config = dict(
    num_hidden_layers=10,
    hidden_size=192,
    n_experts=128,
    experts_per_token=4,
    d_expert=64,
    d_shared_expert=0,
    hidden_act='swiglu',
    moe_layers=[0, 1, 2, 3, 4, 5, 6, 7, 8, 9],
    router_score='softmax',
    normalize_top_k=True,
    routed_scale=2.0,
    balance_loss=0.00799,
    balance_bias=False,
    router_bias=True,
    n_groups=4,
    groups_per_token=3,
    init_std_router=0.0191,
    lr_router=0.00113,
    num_attention_heads=6,
    num_key_value_heads=2,
    head_dim=32,
    vocab_size=32000,
    norm='rmsnorm',
    norm_place='pre',
    norm_eps=1e-05,
    positions='rope',
    rope_theta=500000.0,
    rope_fraction=1.0,
    qk_norm=True,
    attn_scale=0.177,
    tie_word_embeddings=False,
    parallel_block=False,
    extras=['capped logits'],
    init='trunc',
    init_std_qkv=0.0229,
    init_std_o=0.0,
    init_std_up=0.0229,
    init_std_down=0.0,
    optimizer='soap_variant',
    learning_rate=0.00642,
    beta1=0.95,
    beta2=0.98,
    weight_decay=0.059,
    lr_head=0.0119,
    warmup_steps=50,
    schedule='wsd',
    decay_fraction=1.0,
    decay_shape='linear',
    final_lr_fraction=0.05,
    batch_tokens=262144,
    max_seq_len=256,
    doc_mask=True,
    train_tokens=845500000,
    max_steps=3226,
    dataset='wikipedia_en',
)
Below are experts of layer 2 (counted from 0) of a mixture-of-experts language model. Rows are named router (the router's row for the expert) and show model dimensions 0-191. Each number is 128 + 24 x the weight over its row's rms, rounded and kept within 0 to 255. Numbers have three digits each.
Before each expert's rows: a language model's description of what the expert responds to. This comes from a sample of Wikipedia text that the model never trained on.

# expert 28
It responds to: Plural and contraction endings. Word-final pieces, mostly plural or possessive s and the t of contractions like can't, plus kin nouns such as father, children.
router:157102112102109116150108153108137118137123124126153089125114138096110141129109077109117150162166071128105116137108167144122132128114128145122096112128114123095111112151083113081107157118104088162113114136114147139132106136137096145129108113094135077111096133094105121141151116115081142126132100160108128148141145096112133168158122121097104126114157131146110149130107145142137152141112134108142109131133122133102126147133100120061145139115134173126154133151109114106139153124069182135115154118102108104132070116142083121122167184137111053111123134166167081091151122119126177113

# expert 49
It responds to: Commas. Commas, especially between place names, after list items and dates ("September 7,"), and before clauses starting and, which, who.
router:150150153139137139120109145117139098112125147147091155088190102157145129113134116103113142121100132120130152099089120108096128170137151111086128133153151161106116116133099144162140141169141120107144150122149109105135141142108113129120154117120124129148213114102157122147124088140090154090154051139145149124121125132139137106072148135160131147138121128100179097133126147112123098150105167125129117151177114105116153131157117139129132144146108098110090122125130169099153096102172155128111161123099129153165139130106094139110119151093097129108122074164161166136147092146128160145

# expert 24
It responds to: Prepositions after verbs. Prepositions like on, for, as, by, with, at following verbs or participles, e.g. released on, served as, competing with.
router:105154124197116162120134151160101158134104167109146179111108131159069039163142098145120109093119148139153136131092141085152150129146102108122135132116133111118128143109157112100121103131123151119093113130108134128143142138087102144125154105160156105174106133089082123105160134082142106129138122124134155132133090134131136155136144129142139146188127133149112121161125185127104117117149097136155112153152145136110115113111159119099124113115136101098117138107144142107182130120165099147104150096140143154147152128110140128139128177132111138139124115150168127085118132123133078083

# expert 19
It responds to: Coordinate slashes, unit words. The slash between DMS and decimal coordinates, unit words like km, ft, mm, and Latin endings like -us, -ius, -ia.
router:137105113142126106105135120126084086142105116104088136102153111123135140163160165127155116166154125125132115135100110099141121159132114110150125096109152157111112163126130069102135137140139114128139147135167146138106105161114133121114138152084134179143108107126120156088114135104116152113094107114138147128151135168113182122131153157099092178146138118162091140173098132122111128090167165137109145153147140183106108131185125123133142110063096128121167127158128135170115120114159106116084116148157136088113091134147112123075163123100091176093126128118111123121123145127108123141

# expert 37
It responds to: Infobox Location, foreign scripts. The word Location in place infoboxes ("Location within Iran"), plus pieces of Thai, Devanagari, Cyrillic and other non-Latin names.
router:093108097138121151113140107143082136137141127121094145150108157134103129136160099158098112113144125144156148168130110158098125121138114181128120116110122154172167075130093092163115106148090130105101146117155121136111144144136136157101120132150099177111149173117146144127120129149135152088158135122099105159160161118136116132154109101130085158107146089144150124120115136130143116130086142131138090084117113139154186146108130141116139109089121148136081101097133137159140119196107127148088112130126114105154104139089105145161132137104112125118120070105162166112072146140129105161

# expert 55
It responds to: Closing quotes and brackets. Closing quotation marks, parentheses and brackets ending song titles, quotes or asides, like "...Somewhere" and (or Konté).
router:112161147098136130111120107185164098139164167145122093098128068131103163122084108145100134159188153137160149134127135143129135137111078150092104119123110114168105136116112133095139144112133107109119098143135125156155130109084126132121109151120122124158118121140164095099102143132171145106158106116129121157115125111119142082128130170150144137080140143127111151083117115105111147148166120152170131143135139094097168139159100139102141137113094096137147118148120126101118088166150115127106177159173117076173127116101130131132173127123130156119101131152141153083115164140120134151

# expert 9
It responds to: Foreign name word pieces. Middle pieces of foreign personal, place and species names, such as Lauckner, Guzmania, Caimito, and also United before States or Kingdom.
router:153142132173112178113144120127138125123103094164097127148097092097117148135116090138143100115136105118129120142137172108075099126130106108187133106146127117142185135119088141119130145118183127125094125103113109069112140133131165172115107103107125142111114104127118119164137090105132085181134099106148108137126176134094113145136127116128120129108146157148136128132140121091120142164122119115105106157195095106126140165137135125165117117144129123159102109146124103132150153160133136102156179140120087134108188146112128120128165129127115158130133144151157105174133146139091115182

# expert 31
It responds to: Preposition of. Mainly "of", also in, for, at, after nouns like part, member, University, Place, Treaty, in bios and infoboxes.
router:120132110137111069101114155109096076154139166118117098136105131126116133109106178079138115154137135165157132091137142131091133111145162099137135093097156133134147091119159107115137128138089164116130113118137160102131119127175104086117157098172151089104112143166116170155096113142175141151150130150133121107121135137183151161141097147133127128156133148134156127147127086131149143161105109156164130095104111140089119089101144085134140161126135102160143139113120125155130119120101139110107130122093133154132127152150087091089112115124077145114078129109136110078108138132108106159

# expert 30
It responds to: Possessive apostrophes. Apostrophes in possessives and contractions (master's, Queen's, We're), plus some mid-word suffix pieces like -tic, -ator, -hood.
router:169126133122133072129086112151109105138133087140118126141114109095124096120126152104164139131112096107155058111141108104121133105088101149137122194152088109161127118146100148102128143097108124110167114163145141145091154122140155151136125108071100118109156093143161110164104115149122109177101148075122095132112121118091168143125095122162111134112117157087119138172128109129091144144146101115127116139185094141122157125115135091129137127103154143107136130127103166096126110153109148135095158143170085106139160162110135133127120139122139159125111126143153136121087116144093123116

# expert 40
It responds to: Opening parentheses after names. Opening parentheses after a name or noun that introduce birth dates, country codes, units or years, as in (born, (IRL), (93 kg).
router:138168148143136103144146130187161143155114139131088156142135108119119141102129155099104095141158136122080132087156144167119092110107121150130113108096131143106112126092135123098113092134168150139134131168085124162115157169095085131131145121121119114097163151155147113155099092091139155135111150084137140143131106186121105136126131105155162118137182144090156154149097160128160107122129147144143157144081150128128127142119081153079105114167114109134148116110114165131100153106183136122114095118115101145111134129139099126147142118133111157161098112105170101121129091114117097144

# expert 34
It responds to: Surnames after first names. Surnames or name-completing pieces after a given name, such as Smith, Brown, Boeing, plus brand and place names like Ford, Washington.
router:129151111151123181141104089177100172120106093185139111127154103119125142131130085123125146135127086108141164100121139127090153117124133153110127129150137106165155143115109130135112125116092137169140119127134106138162135066099142124093130149151129168108129148151156106132144153150132140132128146125112095136114131162118127126123112133114063174092153136110117093105119149107141148106148125131076125105104123158149139129135160111106151065158094116126148132138144085151134144199119116151209155121158125098126130145124126121080116118130152162150140147116140150137140129089109080124

# expert 54
It responds to: Table cell separators. Pipe characters that separate cells in tables of results, charts and awards, plus semicolons and closing parentheses ending list items.
router:112120053102107102128131108139136115137160096127139138093124150105112113126147116134145117113139082099135123166153179114119101106069112146101119104134151079143143136110078124158142141133080150109132118095123094103111146108148094122117187130178099159142160144110154114160116130152102111119126132143151171129146144145105124120097120107103138156138186127110137151150107163132123155124162158122109141116097149112108153156132110129056148139167138125104138158168133118114121155162157133139177162115152120108150130130136124128144163154116156119116123059151150144141138140099135140114

# expert 8
It responds to: Verb-governed prepositions. Prepositions that complete a verb or fixed phrase, mostly to and by, as in belonging to, named after, prior to, divided into.
router:094161100123127118111171131093097112118108150109115140089129100138139109157138057156099100152126140094113101102109130092097143114113116100146128105127155132144099110183155133109088102160133129157142095087147135095139116115134119117087144094162149120132140138081116126094131102141156111126126131123139129105092136092161143124143158133117154127100139104151098139160129159122078170073101123138101107133141169099146146139115127135109119145099137116159148137128164090114133114097159093113191136137125090136165108090129133133173122169122134161097094146161149138131114078125115125129

# expert 16
It responds to: Example-introducing connectives. Words introducing examples, comparisons or links, such as like, including, such as, than, to and via, usually after a noun.
router:134152145133140147156112081120103128148120161070151113125150170154174070113134093149132098103118119146135123112161125136131149141136109114150126106151127185162127147109118091123130119102167108163136114155114180100092155147131168135107095139104130114116130143102080139190132118097131103118112125114151176136070167079169153135123133160145138139180153140167127151120104120110132140132119148115155108088168084124107131162104107121103132133103120121094125156109146153118150116105157147125113110104154140124129113115144153143106121152102164101128097127139141189112106114124106148131

# expert 13
It responds to: Consonant-cluster word pieces. Word-internal pieces of ordinary and Latin or foreign words, often consonant clusters, such as ac-cep-table, a-gg-ressive, C-ten-icera, Euc-lidean.
router:143121143147148112121156104143158095137085103102147143144112176140123145149150152169119123102146112120138140175131093120181135193118130109110134128123116140142166141129107123071147108111125107110113097127122138120083141184164156135118136110123138161162131104139121093159166124155128150106127142104104150102104099092127128126159089116153133092112120141131107114156096161108139125148146114142106063145127119146132177148101096139140116153108110150161131140110092092148127129101105137134128101110117111112114164116162148128095133165125114115156169093156116110063085113087107138088

# expert 11
It responds to: Plural nouns and verbs. Plural common nouns and -s endings after other, two, these, such as works, points, results, teams; also verbs like demands, limits.
router:136143147113089181154105100109166123150134171171141111074122166150118108152148112150108131121162075103120133124100128132155125121082124127101127125144090153137090143128108160136098105109116126170123115090109151099103075141112119167159136115122149151118159074141122148124145122116130153159159097132162162134163144153097097163140108170121053108155150111126143110075134117130157131100099099154138110098126140127122142109092138131105120111199126101137116128092131127138113133152131099169101107128113128140104114123113108144133163123126168142103135096132109141116141090102140118136

# expert 21
It responds to: Content nouns and verbs. Ordinary content words and word endings after to, a or and, such as prevent, issued, medalist, rival, and fore-word, to-ken.
router:125105136130135113155124115112113140151097106142144101147123102148142139140141169134120089156119124098147143122131151168151098100135139146132089100097107166098140143088133130164151124121105106107096084138134158206113133140157153141121078116079138182103136118164138112106126155138138108127139164131145132131085102094119119118172142136137108134094152126149105082163130151085088119143141095158110111130108106179112105110136121151148147085088136142160153119137105104154146140132113126106131152108120109152160141128083125148125100119115116159175124133077103099131124124172085160166

# expert 23
It responds to: Mid-word name fragments. Word pieces in the middle of proper names and foreign words, often in tables or after a prefix, such as Con-wy, Per-ia, Man-bi-j.
router:197107142149131123107116154131117117162176098129135119148148156138116113142108154138136128130110113104140126108145110108182122092138112141106117117148111163135129186089149181131096165100099113111117132113160118157121107178117135091136092146128136147080119143153160110106135155149159148152124139085131101126124079102149126140131130093141153140106126137122105109133135121131118115146150119121122127155139119130134084107144104135116099082091075078129123140113131129152115171083132120103180122086152145194111152150169156137151136123114122153094145141109109168091127113139095153167

# expert 20
It responds to: Prepositions in names, roles. Prepositions inside institution and award names (Institute for, University of) and the "as" linking actor to role in cast lists.
router:115171156132077115113123101179085151149131130121121152122097116112115084132075140096124130120115141097132157124144147107062106131157136118146101144100140087124152114139123138091121136139129111103118125141091112112164110125160125091074136109164149133094098132116141125109129120092131135085122145157142130053148123140115132169130139138156092164157175118111098138161121170122093137140151079133155138115149163136119115111147135136134134137151147119158135148122135129148149150174142138152147137111179140143168139146105116137147127115098119170094125125179134112083155142150100076126

# expert 46
It responds to: Sentence and heading ends. Sentence-final periods before a line break and closing == marks of section headings, also periods inside abbreviations like U.S.
router:122161147151131094095105107106168129093135145114098105128130136142167138141100109114121135143142133148127136165100131130089119087149130108119122202107134087112127112127130153109076162129123121093106105131140112142122122156137134123080103108097163166121122162139143115134122135107160104088111126122092122144151126162167141113125140095093145152155114114098116119125132138121151151135112101110114170145099141143154166109161184109107134134106086113094126151165121164095087149147082146112111137134092079130122136131178129141148123137179121062101110085106147141096089114126120156125

# expert 53
It responds to: Agent-noun suffix pieces. Word-final pieces er, y, ie, ter, ier inside names and words, as in T-er-minal, Did-er-ot, Dakshinamoorth-y, plus writer and occupations.
router:149116188101163137155110129091169109107088151110099142128140124141152165099132097070107108113128165152096151125155151140150118142091132167120110144086172107143110122129126094127148143103091084094128124120127150111118091124139146122162109129140150122148131110107087117138137122093149166097091164118162144110091106139136147141129110141117151084118107057106118110132160122196126140148111140159166144140124136120103132131164120100136136128119155126140153108158108156110175138145144120077132081116089126109132118141103145085156118124175119131129123132128179116144121121136094120117

# expert 36
It responds to: Adverbs and comparatives. The -ly suffix forming adverbs (widely, fiercely, accordingly) and degree words like more, very, often, long, further, less.
router:074161173154144120173126146080092109120140122149130093124123141113151138151109157109123160119124091166051110084146160106124120154107125119141101139083162130149105138107141113148123125141090157173167164120154142118080119170148146112139119094120119169143104093087128100110131139128115114130066110124122121120099118112123153099142133130125148114083142121158146136110120152130084147135161117133145158120102120124113152145184133154168120091120126141120116128142138159150115142119154140115083103133169155143131130093108111101109152144178184111146121155114157138133131116122105147151

# expert 0
It responds to: Name syllables, apostrophes, breaks. Middle syllables of foreign personal and place names (Stjepanović, Ståle, Opuata), plus apostrophes, line breaks and commas in lists and tables.
router:159121123087162085141109110110104143150103191129104152145124099095120117151152170124127121124148113117145113069121107132104125124115099109157125134132091113098169160109100087091116088101133126131137077108142087133114113137151132161104126117098148128139136107153116112123117121149096150122111149142135118125104104118141136110127135114098111154113057111140093113149115111145134142093132128169134125143117142120125138170113139108134133119129072152155096096148086152125126094132148120085095079135081077107134129119133129131136076166125101130165096132175116096165077140156132143155

# expert 56
It responds to: Foreign name syllables. Middle and final pieces of non-English names and taxonomic words, such as chi, iyah, eva, ensis, oides.
router:160136093117107156100164123115095114136181126112100165132112093119121158124134095119150115156112063168151107085112137138098127147114094115153124132154089121121159093095090116147124143168122155148143144132158168104160120118113111117149096102145150162100134132144124153119126126130118115093095107143158149119125149152094080095116137141106105123107152138142121133090137165124130174128111126045098106132117114131136135151157124087094124105086098135134136155104168118146159124157126157138101126144145132129093104170119092148105177151155113145139153115111138167126096155161105138146

# expert 10
It responds to: Core locative prepositions. The prepositions in and of, plus at, during, within, throughout, after a noun or verb, as in confidence in, part of.
router:127171105135122128138107137194093078128138144101148171096127144094110101087134149140141141132087126121150142117121148065146134117125141126130134163122141132154106115112156114091142101168126121119143113148146128101112104132141068107136177142138125095156131160170127125139097132115156107140170144127152122109123090185126120136112129127171132125163138127143133155127144138151117160141107103108156108124122129121097102100101158112113144132113132136148084128103175111172119075136143124128136177135104123157146157163168109150043105137130142154115127123152159119092132160113142084138

# expert 60
It responds to: Up pieces and fixed phrases. The piece up inside words (Kupk, Supposedly) and words starting set phrases, such as such as, due to, known as, same.
router:149121123101105109132140102129138143118104150131108113132089119134171172141135183095144136150107168152151119112110149129163083148148143133171121118136091146110150110156116115122134154105109117105120105174124143110125118172122201128166089104142115166082103131121125125084097145126162155127129150110145152089122128134174094142132074096124138101096122142148094142160080114106153114148093165141107114151095157151172128121129120150152139129136103092145108156107131159145127104117126180156181144137114171122148126144134178136119109130123129131118134169146154126153130127149085119102

# expert 12
It responds to: Name-final vowel pieces. Single-letter or short pieces, mostly vowels, ending foreign surnames and given names in lists and tables, like Gillíland, Belli, Rossini, Zuzana.
router:118146083096146103108097119106101135142131150082061126142120127118162131126122115082120125156144135091138159148137145138082136148089118134151111123100092140143119140124130106110073154136130125129138104115120114103134105075083105140147107111175162167106111136125090155131143101162106161146089145142143144106095103155122119119122127128077156163111105143116122153085128136167154151134100128070126107114105097139116134141115120129099120116117092141118121122160129114168111145129112150158163171109112124108165097133147081152103116105123140148134137133174112173081101078135113161141

# expert 45
It responds to: Semicolons and separators. Semicolons, especially inside number lists like 0; 1; 5;, plus table pipes, clause-ending periods and conjunctions such as and, although.
router:098145115118164187150122155108100149102138104130135116095152145106143122102146077058132099108109151114085101097120121117117091136112095149121108085127107089125136111148118109170142094128130153130171107118086146084127144131154130110106130103114138152156140136136128136109100117111127139119155142117113151165154112158157125126147114130102123115090095153116103185129114110102098109148121170138106131133125130188106165116143106116126120112189125099096107114136102116149154143078135104130119114160133163135154099140098146124079085091132104155150132114123146103178116146115126151088

# expert 2
It responds to: Linking verbs and with. Main verbs right after a subject, mostly was, is, were, has, had, and clause-joining with, as in "It is a", "was an American".
router:105120086111090176141105111158130084112120151138166132138120154160114080130129163136138128140155061112129101110131128139154118121123105165141126127120119142117142148126154102139118106182092105107130158126098105070125141108090162115109152149113140124157124086109096107153163102112147178143085141135147124140138152139088092143125130095121127136175106150095105164135134183099133141141117103143137157132108159104128130129153123149117132141152087134125144120123131109105153155138135089144113101095158154172117118150114154123114117160129145135075124118145184132056152110139142093126